Below are experts of layer 6 (counted from 0) of a mixture-of-experts language model. Rows are named router (the router's row for the expert), up (a neuron's input weights, with its number), down (a neuron's output weights, with its number) and show model dimensions 64-127. Each number is 128 + 24 x the weight over its row's rms, rounded and kept within 0 to 255. Numbers have three digits each.
Before each expert's rows: "comes before" lists some tokens at least twice as common just after its tokens as in all text; "gets" lists some tokens that make up at least twice as much of what it gets as of all text. This comes from a sample of Wikipedia text that the model never trained on. Tokens count by the router's weight.

# expert 104
comes before: " to", " in", " a", " on", " by", " been"
gets: " was", " be", " is", " were", " first", " been"
router:116135147133137159097164140160055131096155129149100125100140129117186133119145112118132093146134087181122164152148164114118124096133149143103090088110166113133139124115144128120100129106152140
up0:126148159103130128133146169137096142120118117158153144138134111140146102142088159086163155106130130151073116113145134130084130093114123158155158139094120092104129108085158120154145120151097143
down0:113110142152136135132131109107178121121107148132124126177149137118146136160101141143149116133091151116173120171141152141122158165129147126121146150076151121151079173159094146085120119087125102
up1:111141136075155086133157131130135117099133120170148108091084161193096119131114138148159114122129147111119132117083115125162125140121127139106115122121152137123140149101155122133128127156114146
down1:135119160154117146112132147121139137114143132121113113145155118074127097149141117167061126164128142177119109102127132115126104086110132118148134099122115119139140152144147139139087113122142138

# expert 47
comes before: " a", " the", " well", " an", " he", " part"
gets: " as", " ", " As", " be", " became", " so"
router:093110156121126121132136194153107126123134075131141083102149152115142132126138124071127112109151122159140150126131165094102107139161126128140098112095143111141146115103152127139142118149131149
up0:044106132176093133110111137151126118134138113085099146158114118128123088127091128116122135131154126159105116108095169133154100110163109119138133097116135130094147133114121163143158074145151140
down0:136141138158117124156182144158148108124120125152096103122094131119105147167144103109117119143139064107072136122127079057145120161127083107113117115123107151103100103119141119169082132120125110
up1:164159135101143142150144171118112153086152080111116068131167150130158128111119092113123132143158163152131143139140090133129105147138162150139098114132140146134135118139123119145150099137123110
down1:110173166125128127101137157095129149105132110150153177101127135103116122090123134113157078151150137137141126106117168135111110139156114110142140108126139144142148135133138173077155164165115121

# expert 75
comes before: " ", " L", " B", " S", " M", " W"
gets: " |", "-", "|", ";", ":", ","
router:072108163119118166108139136145120087113187112159120085144125152112180124133112165119150121094111124098130119147147126108140081150153148185126120115072153087107140173128177148114119124173136130
up0:125111093157129143084113126145117098096135141149155125132115124110148105175145101089120115117099135113123090150134156118068124137114065113137105142104132098091095079144143187151143155154125116
down0:124095120111165105148149142083214135122169117123146147096080108096139122103112131155108161108083124009109112122137131160093108166133119126120129132147102101128181126161129161099104147154152131
up1:144117115106150119151113131124128169138106132083116119102147116089103125117168084135122118148160128127127151107097125143138138133077124110138124111107155104140089089153101144060161076162130123
down1:133141100157129129121098139139037135119074121119150148127172107108125127152170105130121100135174103218133150140133133116142156082123145126147142114173101159135105150089115118124147143125110169

# expert 68
comes before: "–", ")", ",", " |", "0", "."
gets: "0", "8", "6", "7", "1", "9"
router:120115161134133146113155139149102084161152103118121095122116134097137121124119101135115074096129127158110166134099139125136122129121148144147109083062160116137122148158153155137136086114123148
up0:121111151094177164106120096144093129169118105120119059149089098095105097116145141125154094103106114147124105118130115103126131114105154121122105138115095146149121096116072174165119129134092111
down0:124121139141152114164107122108167111134145168143134134118121135125144114122098157162171115108121167093140107151095091178120161156099154159120170130188159106135124163102157141107184120125097110
up1:143101117107095128105134129077100118120144140150124119115090139148133131094127113119099135150089128129099138122147146104099165135150121141112115138113138138069119160138109135118114119138142143
down1:122096135094131096131091135129126122088151104122141175093110122139191110153147120104159157084168141095145138112106113144151141141157112097121136158115127112192138132106161116099129132147115124

# expert 96
comes before: " ", " century", "th", " place", " round", "–"
gets: "th", " second", "3", "–", "st", " first"
router:099143160120134183154141162134103114131148099143148075115137107105123118127149133124145118096135122145107176145111124096100115115164094121125126122095143124137139127113156145133152121109151191
up0:114139136124156156138116114142116112141125107164123147153142149133168147106158132078117125095112116091122160149116136110114101120108163127111132130100156148137153154109141161145133168128127120
down0:141147191155128101106138116124109135143173157123134105144125148146176156166136127140098156137157105146120163082145105085101141154123154152107112137155154106148118098102123101210096125109122121
up1:108121145101103122136112127105116099122102076155116128119112115183108147128147157104113086151135124134129149159130084148098145147134119163155184133099112137128120122134119139143160141112127129
down1:136109137162115086114131129099063122094137112126142144162165097114136175120141092114115110112147084140097101102082142142172141142101149108131140158121151141095146137121147132139135152156150158

# expert 119
comes before: " be", " the", " not", " have", " make", " take"
gets: " to", "t", " not", " would", " can", " will"
router:117092156110141135098130157166081111152119114162127123167142138133161129083158121086115115134138110136146157144143131135109116139131105140127124079125153102131086132139143150122108098167114136
up0:087105148116139116146114165146131169102148123109067105151165144149096110116124116092118142117127158142091122122106143130184078139176109130129073102135121166140141147116156170099130126137123129
down0:147146140133111118116140134088176176118105162112126115113166130100095157109122167125151088148134129104125123119133122114123157113132151110127139130146132110128157137153093139108106170100087116
up1:101109132110090136122109132123154132127131131189112091153143133129148065126142120089153092109137144125139092121128104126134129152122148106149092108116099114140085154164137132121112094139113107
down1:133101141131161149091126178157088161050134114111151171107130106108132130100150121129135123124120139108112151096136136129092122132135160073143156125104116183149120143149140150128108140123114095

# expert 124
comes before: ",", " of", " and", ".", " in", " ("
gets: "ers", "er", "s", "es", "ing", "ors"
router:123070156147165159134165151113093095105190093123109127096103147131165108128140139161137105096160119141114136121136170100144126185144129106125115126116151110131114121105161174070148103179130177
up0:132130156095129128126140120136126104125168117107100089084120098117124107134105129133136124074108141135092130136157134130071143150154175143175148103112095091145141114079139150148140092129142133
down0:080127135101094151088106140148154176119110091122111112138147170106137157117120138095108116103158101146139129144123130146128168178119137147121132096137139168129102143096126152177096124155097113
up1:070152086150117098102142167100123129132139136124120115097111113177137138127113159133142103130143147118144139119140137151142136165142161113143180107135118132122191149138133127142112140153156109
down1:102131136136145161113135158155128106130130121113121136117127151079100099115071131125159143147104137130184138138145153137120143091160112121120150155114137116156116104146098142146134130126107173

# expert 76
comes before: "-", "\n", " ", " \"", "==", " The"
gets: "\n", ":", ")", ".", " (", ")."
router:106135165112138160086152165149110074111148094164099062122095189118146134123117104121161085104134135119117122152119122125136125167136159164145133098102175126123161125148160142124107111094149145
up0:141124162149151094093093099127109165141115093182156116139118184166110105137119091101143169099115103132129163138120137133090161178142121121131158107143103130133120102111131150125097119139170152
down0:109087142102140162146164139105123114140092152148102149127109126127146169132146133136088087126084128117165173124126130099161126114151126143116132116161140078139104162118123160088136129094103124
up1:089102174135128123140105110112119112099128127105100127068115136094124122130139154122133087176141120135128098103184091091115114132131143112132114122109141174143171156173096133160120128150117139
down1:112116099104129140102154123085140119146141098099158131135129104088155120083137117104135166115149121103137130112097110158137156108137124100080143136123150113072159129121126125112144143127132112

# expert 112
comes before: " |", "°", "N", ":", "W", ")"
gets: "%", "″", "°", " km", " mi", " MPC"
router:093136145112097140125134137102070132131151064141101089142130119150113138137161121129131101096155133148102135134178161131106117141130122133123114130103111114108137170115167143107158108150132168
up0:095060149092111134114170150133099080144098151172148121167079122127109117094126170127191117158140145154120122071151157137109133145143171128097125147102134140114109115141111134128135100155136125
down0:153122126130144116141113100087100145127131177090121117115168158158071127098146121151124096142153171101096117162117178105121127143131126118164169113140130155137120124137102124100064179113119153
up1:084126122121154137110140122122078106059128156192152117086131125126099127150143100082114124061110158122116133102138112141117131110110164122134068122065110131085158106094068112169140077080133140
down1:127132106164144160124104184067147137145096151084092095146107139065129121102136119134108107132126113163100112097177155147150129128096099131108083104126140181152120132144144123126116155124136123

# expert 56
comes before: "1", "2", "0", "3", " |", "4"
gets: " ", " —", " −", " -;"
router:114107141139101125114144119130111146106151095146137090148077181117127125099137115097133131110187104161121165132163166123156103160145151146122121122072164109124136131109142161121124102103166171
up0:132108157157116140081160144124121141142118124115159106170138131161131080099149150140120130135149101125128113140124112129149130108138135142137137140156113125107116160128099078112155181173127113
down0:120130103109138114117110161130049127112151144100109122155099103114133107127108146200133128150102132161142127154093126132111132117106151117170131156131144130078143189123118123130108115146113121
up1:118122135140136111147190084122114153103106152129137090151158141161146087110152126124173115122208103134114081128090139115125117111122120172115187124135110145158083153166179160143117121122108105
down1:154130161092134171120146143136069159114146108150109119148154134136135131099103127147104151143136154185149138107096146123137115080133131143111136128140154110098168140105126137156108137157136112

# expert 16
comes before: " |", "5", "6", "4", ";", "3"
gets: " ", "1", "2", "3", "4", "5"
router:101092167142111140060153136156114103125173102134097095118134149145147165114117154119144098124134123146167149129095132096102094169139113134150090091129132093085126161146148137128135116132161164
up0:156101144145082125111133113168110097134138131126122132147105175131119184166091149170126115107174138112115146108136120122138072118146087107111144092116114133096131119100141107152139124137142171
down0:119129122155108138163132153097074131175114159102144107154106151144130119146125099151108114130147116097111109138081133124117163168168106108150128154111129124114113130122106121173132135129083127
up1:102106171128142115135149089142132160148153100123114106148134093168150172087153112116134159135178125108121167110139110108106090123131102126127146109127157116132133132159113161086125152126124135
down1:124183136120169151120139135114085139102094155119152141102130123145155085090142114131149094116139119125150126118078117098144162146132150113104070102124091098117120152153114132160127116138119159

# expert 83
comes before: "8", "9", "7", "6", "4", "5"
gets: "9", "os", "ut", " In", ".", "ur"
router:087145203162139126102146128122110143117137111117108118109120141132142120099161100117089109119146140121126152129105117077139107164143108168175118110064141105129130113094141148120130119110158156
up0:099115165109141150122144171136132149149120094163115136116124146169086141102145149142128132118110113127097153143111181129132142108111108176130148122122113162135175128127106118117088165101142150
down0:136159105137131148092100106134114111104109124156125137102113125174144159120167145136120160133171118067145103098125159177135102120150183103157123169171105135091109093132122086125151102124150108
up1:115157194107108130118149113118120167081125104105090064163144106124136112120143124123123157166119121137097111136159122118109160205135128160095126105120135118146130146127150102099164099142148131
down1:094106108102103103120144144158118125127114179118102103104113104112117115156074126120120158135173172120148136095153126141113142160138137158104132120113148133116120129107110070114099144076145124

# expert 44
comes before: "\n", " The", " In", " He", " It", " and"
gets: ".", ",", ").", "\".", " but", ".\""
router:121086155115154148081185165121113110140155085120110098119100127111153136091123149108143112114149112118161177098092113084147151128159129143147136114098153119160124163142138119123134104101177156
up0:125122139131128146120123148142131128152087126096129144148125123119180147140163137184147134155137141133146094150099096176143147115135164120132103121135105100119155115107123069141128094111128136
down0:111137126113128133110147136094233117105138177122156127105105126113147148159121132112119105089082098045124173107104142089120136120129142140133119088062105106158151115161112168133137135093090141
up1:124071134148088159120118144160129169135123113147137117142103169110094135147100160105114127103156097144124100110087115084113124112103124135132111131134135141119144114119123064109103099135095128
down1:113145118120139139150109130099157106131162074133129090109141116144129117094125126100138110071128137155157159106132135129136157123145110103132199124144127134150096179096138160156063077144129111

# expert 61
comes before: " and", " ", " which", " but", " who", " —;"
gets: ",", ";", "),", ");", "\",", " —;"
router:119108176126094131085162144141105126130161122137084107126104140121156107100154118116130097121125099113097152142127169111155135151172137126152127099106124153138149148138149145116120100087178159
up0:117086122167123131125130139121127175174066165091151151108118141152162082089104180122144139126103086146146126128111131151099101055118102131125146120130103155117109148127073082131107103140137113
down0:148155107072154128117112129096097171154111113141129149134100154157132124121136129114086095119108147124181084132120139101093131139125143110125166125138117133137150131107145143146112107149161160
up1:167123118123150133131169125108117151148100086105155122141098107120075157110117155104125158119183112143124153108136074091108147118136125099108059162147142109103146157088121119114137129178145115
down1:179184185101095103116123147094143154115123101105085113120163090130140099146130124117107096117143137161160145093089139124153118086142138131139102123146075116142138148148119129127131174125140152

# expert 7
comes before: " ", "1", "2", "a", "r", "o"
gets: "st", " St", "est", "–", " August", "et"
router:103117148126116145130165136165105082174100067154083109152122140141127102123141148103120122116165096132099140115132146085130100129151151133166127112092135096121127151118111188114095147120186158
up0:101100121124119106171155135129111083123142112111101119150120136153188097144080162118156117096136182138180083097128121143188110125120125155165144111131128114130120110085130106104150138090157131
down0:090156099126171138119096114127107143119125108164130105095133165137124149106118158167120152142080141153155116135110140163141131079161118151103177133165150106095102135145080108134083134136116135
up1:098150112148117099152170112131093165129117121110174104108096137122171133083085095115108135100082105158118140108123126155084073151117146157127121144058145061097171123093115144131131118160144119
down1:178111121123158117123130144147140115094149164122110148113151127116153147114168075126158112097080116134109136120114125146123111088150105126134115150083154097087133116118178096148148100191133111

# expert 73
comes before: "0", "%", "5", "6", " km", " years"
gets: "0", "5", "3", "8", "6", "4"
router:116095148096122122100166150141099123147134100135123107123138195102117132096135129122110095110155102179108102136131155109156154139110126130116096072100109113127120127125159109114141117128161156
up0:106074187102120105162129142119137156119137115155116106096119094129142141147115126133167091123118099117122126172160160095165129131121149153134121096149122083105103125136068125138064120124147104
down0:167137127101121108102167132135145170108106075126156129124129134103115140123135134095131103125123127103110117164118159105155127126114090168151088087101124133130135143165112157138147114142162176
up1:088142110154119132175116134109138130143097147164128103112140166084124149083146153181163133159142110117130095095090131132145157136116146113097110139123115153147099170153093108175137138169142159
down1:166165126083117123118125120071153121168113122114132127115107137107145113170144113163134119140137138109122148131138166139128141079136142085139122136146119102131144117102146154094149130112129120

# expert 59
comes before: " the", " a", " his", " an", " its", " their"
gets: " of", " with", " by", " as", " to", " including"
router:092109149090128114103186162127122122141154107116108125113128156144139129094136149131129124096180086128127176124135138108110113137146100158109145119081110134114132127125160187145136131159113136
up0:093107146157121126111126144117136116067127121103159121135155142149113074156130118104142115116124164174108112162113113091152160095136115135147138117143116142111167125142127150138136156139122133
down0:100131149168110129099132130157210133095128124132209139153108104132175140160141175108129133144153152088120130113121110131106146159129158116098119140124082126089143152127148127138119110128125113
up1:112106137127122150094143156138135152081102140133077103124114098110117134125139139086133103116158140093126135109137120087161089154135156133102094131152129096142128139130156143139117141128137121
down1:140131121175129146143141168126090117097126111114101179134164153108133133125141141122130116157112167089144121127123153109125089107143147128118098116157146161176141148169075087103134116145152149

# expert 60
comes before: "1", "2", "s", " a", " \"", " well"
gets: " ", " as", "\"", ")", " \"", "'"
router:145098146121110142146136183146098129147139060121106080126149165128178122085127113116176117130125098156105151128108138128105104144172141151109103080094152090132110154099161128129130108112143133
up0:128138146119101139110124166106121115113149113133135087140116133160138139102120113099166138100100138135132145101141087107178126137127171118139075117083135154161123122099140150114161068114145121
down0:116117123148141084081172145152129135122141130169125117108114135137140137159123138153116089135137156118105143142115097147156133115152082128159131094137096113095154136133095118119121158180139085
up1:138117152107141117166137131118125117145141092107150139128152147072135126097121120127113128101088118132200135146126108125124120144104140088139112117094147143138142108134125122150133110143142119
down1:170139146119137130111169111102188111108098128172121134103115141102131116105127159124145127136161131155113153137130123147126109165145115109130123136142165183122118139094146148172145137133122107

# expert 4
comes before: " ", "\n", " —", " +", " −", " USA"
gets: " |", "|", ";", ":", "==", "==="
router:087113147091121157107155123143109129110158101148077101138128162085146136108094133125152101109136093099151123145148135111139103148154168147153120107072160104125157182103164146084135099099125175
up0:132136108115091133123096156124107142100159138153133123133149109138132099102156147170125122099103121114142171104083118152143134158082139113153091120104146093108129108125122125124111146098137131
down0:147113151174088106141129123104177113124107131126135128131152180121144129174168144126130135132110166061123100089138117122106113114137144117145148142136160097109162144107126112108147134107063147
up1:099133150121108123091141120095137108110110073121055107086108120128134132159083127132159176102136132128101128130130131134130175151153090150097137122124146167066133119145116129121160120150154137
down1:145132153144131144159136095144173095112099100113091131115139099093148112109091101101126154105090164082134117135115078120122149148153120102140138153107105123112135141088124098137120120131108130

# expert 111
comes before: " of", " in", " by", " with", " to", " and"
gets: "ing", "ed", "d", "ation", "ay", "ated"
router:093097144121103109139159112158083103149156080127100086152110137129168138074118126147123119133146051132128143122137157120123131131133125148148113088116169079138109165110127162111141135134138165
up0:146101116118108151169146132144118111144132110108115093143139115118126085121080193134125126149117109130161113137115165124097130126118164165115149143109143139133123127146110153127165103134107142
down0:143089152098107152113115090136104124136105142121184129117125091104120104121165151134126140157148153122109154146132093129152145185112138109157100119101129115112123124140142127101142125138106144
up1:132095128083191075096133112124116068125120136165121126102095119091129165096125140142146117139154118116168160172125117121108167102154111133151135107119146123110138117119123151151106133134178148
down1:122130126154175157129099139115085143092148158094133147092110122151089084114094086134104125115125096127142142112138123090117141135122147115162110113084180126112140129155143087144149157109155164

# expert 71
comes before: ",", " |", ")", "–", ".", " –"
gets: "5", "4", "3", "7", "8", "6"
router:111145172127127172132141154146113104129156118146124108139161132101165110141114119090146078133139095181113178096118135110121126119163099107110123116104147081155086163109158143127135112101133171
up0:127147100109117161153148159146107132134121125118116168133132163118154110144145113064116151135120173100122178140108099116148120117068136126111116105059163100118173145095105085075173126141149126
down0:142148133142098131141151147167117117158124141125095101132135158118108142105149093145131146128124103160157169090097145142132122138127124157155158106111114105123137151108148119138146122141135149
up1:135112147112087148102149132148111086108132113131119084115138164132136141104161120161154139104157082142155173123117134131121132144137127158146113125127104090146124137108149124122124128136144179
down1:091117138122139131125114152078087155138132113108118135151139107093161115143117099136123117110147122168173138150119107112167096092125154170127107103168154120140133151148167117089162100147161135

# expert 81
comes before: " was", " is", "'", " has", " had", " own"
gets: " his", " it", " he", " her", " He", " its"
router:127120152108109148104120158160106123133122111117121121143115141105164145115077089115113103108138089182149159125138140118084117137127146164131085111137149133130094128134163140118113049101147169
up0:129151146139101162142116132151129127128116141134127095140163165104169175155111106170102137107105095164122131189098156107130124133099151156150132092110145121100148159136152133095173138134110129
down0:121131061121138106135108126118124153139123193173128114120129118140124094112150172139160128137109092094102161174144132115156144112110118106084139133110139124127137122124113157181113144135141078
up1:099141179162127160058164147153131119118107110100169128133126116163118147128103074134107144076132140114072131124154110137126139151111130134130121157122176109162120125140175118094137152119173157
down1:089134144175145118134132138125170080109113136125155095104134149090146099133127140173128162110154135128098132138145093131130121159107172120147105137130123132128099109125137117119134124141151152

# expert 2
comes before: ":", " ", ")", " Genus", " •", " also"
gets: "|", "-", "=", " •", "S", "I"
router:089118151105160130090137125159080110086161097114084110103138151134137141135097094111124070100135101136125111101133108100145094168141147146128156109063167139123181146134122135140097111112135177
up0:108124158141125158103160098109132097117095085144135160135163128118150085108164094081171142138135150139131127138164099123119125129111108090132131099098102130164106140148157149102135150052098139
down0:106114134079148165113106133133123098106143137124143171166126076134147121093145111148115131129125168141115139158158109149095127094161139124081135129151130146091138137114080121106077134060126117
up1:124082131114145137111113134155106144131136106110129143156142142124122143159113105077138115182156125153116160112102131098133122158146105186123140160130119138139102154098105151092130147122120111
down1:106140129139095129113163145109079111169099106136111138154138105117112086102132108129113171098102112117126124123133129119125112120102099113175130140130118106153159134111146178115157141134077108

# expert 63
comes before: "0", "1", "9", "8", "2", "6"
gets: "1", "2", "8", "3", "5", "9"
router:115110134142143157094141137166081102144149085131118099120124142125132139115128168135136074133157093160119137137126149085116158122144100192135098067089127128132152135127100130120124125115179182
up0:110119154127096151140155165153095128121151088114116104124158138150175113165140116144115113144145100126128136106126127117116133167141157176148120119147125162146138140109114153125142126157087155
down0:151120103107164178137103115111081117056131131117140135129124149122187131144130135114135105153122121125121158125108089108107104139152187127112144128088159154100074113117127130120167163079100111
up1:135123105104142153079170138095117141121106121113128131114172185093135114179087126120126127103135106142153143114151147121120152103123138152150136139109098107145085101133148144108160119110181156
down1:150128117128164148110171125114149120160083127131139130141105164097129087145155120094125084144107128173116105151122120137128166138169136146104162134127114106115124090165107127072158177134095152

# expert 70
comes before: "|", "\n", "|---|---|---|---|", "7", "|---|---|---|", "8"
gets: "\n", "|---|---|---|---", "|---|---|---|---|---|---|---|---", " made", " However", " Won"
router:092095149132147132119147165133092111113161107125133108088144123104145140124159116111119072120162113149139150111147144114123096153096126140149082111095131093140091135097196176143113120117167184
up0:144152116118120113113131128168106155080145116113056089132120119153144135151093115126145106118146121151089109146127124153145151133138135164128161125108117107131145134089135151119103103118165190
down0:120100153092100117101090122146084129134123120132109114118089146135139106123108136151143128132137086151136117135112166139130116118156120125115116111131164113144093129149124114103148122127133091
up1:102143107136118125106133151132113092148159105098093141130124142129128139132128109134154179125155155179134160120126151089138131163173125121111110099098117081078111160134152170144160132160105174
down1:125140142118121132148117147108115119119131116112118136097077171058116105144124147102148104127177093171112183141115102118117095122102106133129099124114114148145179177113106118123124070140129166

# expert 99
comes before: " |", "–", "0", ".", ";", "5"
gets: "3", "4", "2", "5", "6", "7"
router:088082150101163137104168114149109107109117095149139088118106158117149144101116126085150120109133116158106116134131170103126109107134106143116105107077144119107141135134141141130118123105159162
up0:146135174119154146130122146152117139161129105152114102138153118130127139085117122112118135124127097149131116143150095154129156096126155134106125105133100181097100117096156095123126122101157137
down0:160076130103144133114148131158112099153134176094080148114156158117120137122130128153111076131125138077104109110117082122098157136122131162175102085151155138073107157160134125178137152128130134
up1:129157161122124165137094135141127094163131111078109112139139142153156127165139104094129143152116121113144166141135082126075129122128131130115130139123166142098179131082151098128181126151116141
down1:089117105101109156118141136080087122138151140109074131154123118128164118155106084168181150112142148121160122116123091127059115142142158137149123129118142139108143139097116148165122106173106107

# expert 38
comes before: " the", " he", ",", " it", " she", " they"
gets: ",", " that", " which", " but", " where", " when"
router:122113164088176123110168148122099109107157096128098092085136145121152144097117125070101111082130137133151182111146115101157132134137126135161150127117134093130111165119142192128110151119145137
up0:095069133159129118143145159124086110170143143134178135118114115089129149105128095153137164155124107128145145134132131082129123191137104128174065121122142150143130133108165184117149191132114140
down0:140143145091099151151114123175134107129162170169132127111100128135171105158142181126144143133132129134107116156134135134136115123118125108088128139162146125127114081108156110141103200118123103
up1:120143151103135136114129113149120132145160125108124103115119204135150124128098149149122138139123108098167112110113127136123124132136169156117072119139136160158154125124116116092129136096115123
down1:133131096135165134120178144052117120112100116141168158102136143118135140154090117106146084080164154115124113133142116104145156138148088165146153119142114108103148123115143168139075106160123125

# expert 29
comes before: " ", "s", " to", " of", " with", ";"
gets: " up", "'", " out", " June", " back", " May"
router:098127155087145156117119121124100112122164105116129091104142125144136121122150148130115076151142102155105104137127164099136073129140133129166097087094149087147097167110127162138095148140118168
up0:115130166130121155079178136134102078121096116138114113111142161144109093114128130158116129110103099146111122119132160112090073102108136117112135088090152118138093167137105111158183156147087132
down0:108106160151161114146150104100181148124121134108121125137169091081188096193152118123129130151157132180143174080140129115117110135116064106074149077154141130148144183116123150169100116140105085
up1:112158108115115174125117146146106078128133081096114102141148149120103157147103096138082129140133124140150103130075106103146130143127127132101146135081127113128110134118126137128145125093125138
down1:128128137133154114121129135102098144124146138124112121172141140143120165158130090091122090144098128149120162140137063135160102070157081107141091128144100129150136125128181122120154174132124133

# expert 88
comes before: " |", ";", "–", "im", "V", "A"
gets: "0", " W", "/", "–", " P", " F"
router:100117134113119160113141121154094084126134143135151124092120142122129168091112082100146094101129105164110135128118133122127098124114134158154091136140117100117138165149114159130111147161174169
up0:124094125143116152098148137146125120141102148117139123158139144149120112091103150143106122080100115123142132088152138099124138130130146081115183135107130111102087181156089152121075168153154158
down0:163176140158153128155189134138112077144095141095117141159141112126085108094108124146171117115145117147148099143133147137124174105162149130116104109130084141131156093131138128161096148152128112
up1:111130153095133123128139164121117136119122116130118093163152049152089121095118092156115130109158162102156114118096086110128123124174118170138126080145120108127111140130149158114156143122119119
down1:115091135157122152056113135163098081118092117128106125160158169145109137081154136119143145156137120111159145067148134135087156135106091135128125127143116109124108171147082124077160132135090144

# expert 25
comes before: "-", "\n", "|", "The", "|---|---|---|", "="
gets: "\n", " career", " information", " ===", "===", " Nominated"
router:094115173145149142110134132136073102112109096148132096093143148120172141133156117118119073068105111115128126130131110111129130147129160126131122045102150081093125129153166144148125118126150185
up0:127127119140117117118116137153111067083086129179099119102125144158129160123089131105152102089103125120084111094169125155114117137113095132081147122096155113086170103099163134098141149143110160
down0:136120136103092100090165132127099124153108163135111134126172152101123118131144133135110120123137148180149099106144148154150164116147110114127071092136112138064146086140132112125170161076107112
up1:145094129142107099149099171120150139154087096128146172116074158114118147129118079149112117139149096152150125123121149121103136121144146133109056137142140156127084120135114123152117110128106117
down1:104108158186096105123116118135111134156113125142134114110111124150111134150130109117138106140126168093126129123076169122162137164126184101089120093102090153172108143135161148119123112102151141

# expert 97
comes before: " |", ")", "%", ".", "″", "–"
gets: "0", "5", "7", "6", "8", "4"
router:097103177105120169096169168138078133149132074160110103140147123133141154116135130118154062100163108147089159119128119104124142154121129136119104101100140142122118136136172110096146142152137147
up0:140067166101139129156143145100127123115126105080150115118108122113146143144142127166154132122185137106153118095128134109105150094141101098106075118138120097126161134126088113092129081126109112
down0:104127074092140090117143087157137130091159144083136133090131153100137124149171157123130163096149139116128138149135124107139131180145141148136131137137146101143155115133144083169148092099139148
up1:146063148108128119109133122139105126108106097137131164118116127121124093093116123141131102120131111131115112074154133104090175108156136115100127139089116104099122102133108122143161155117146124
down1:133123130131125149141126128106126100143119104132106118111109155113149132141137120140128149136143093174091128106175132134144161117119139141118160105150150111109115102114090105119134092156142113

# expert 101
comes before: "1", "2", "6", "us", "ant", "ard"
gets: " ", "c", "p", "ch", "b", "g"
router:119094150142117148136164141141112079130119104128128130119167157095130106107136122112103117122154113116137183123092122141123107144147116133111118117077141116104123139121160120145137113140185161
up0:137111092150129096158149137156125094132132127118139117116123121193142135109115137109121147146145145133120149121128139127140085141130129128085099094081137138085061131134105125120138102124137108
down0:162119078176108102136128108108076139090152134128133124136127112088107153116115118104164155092113124142077140124181162128142110133093141147106098113130113192147136105131152116101176133135109161
up1:141089126101107135113132136158124159144129135151117115109131140140125094114118164156141126118095125080122131167117126097131094117130153134188142138127114123143115123105073123158148159122144095
down1:152075143143121092157105124129097168143128100116133149093143126114123096116120127154093140136109156135113155122130126159140143135129157140152138153068131155131133132145123090146118125101129177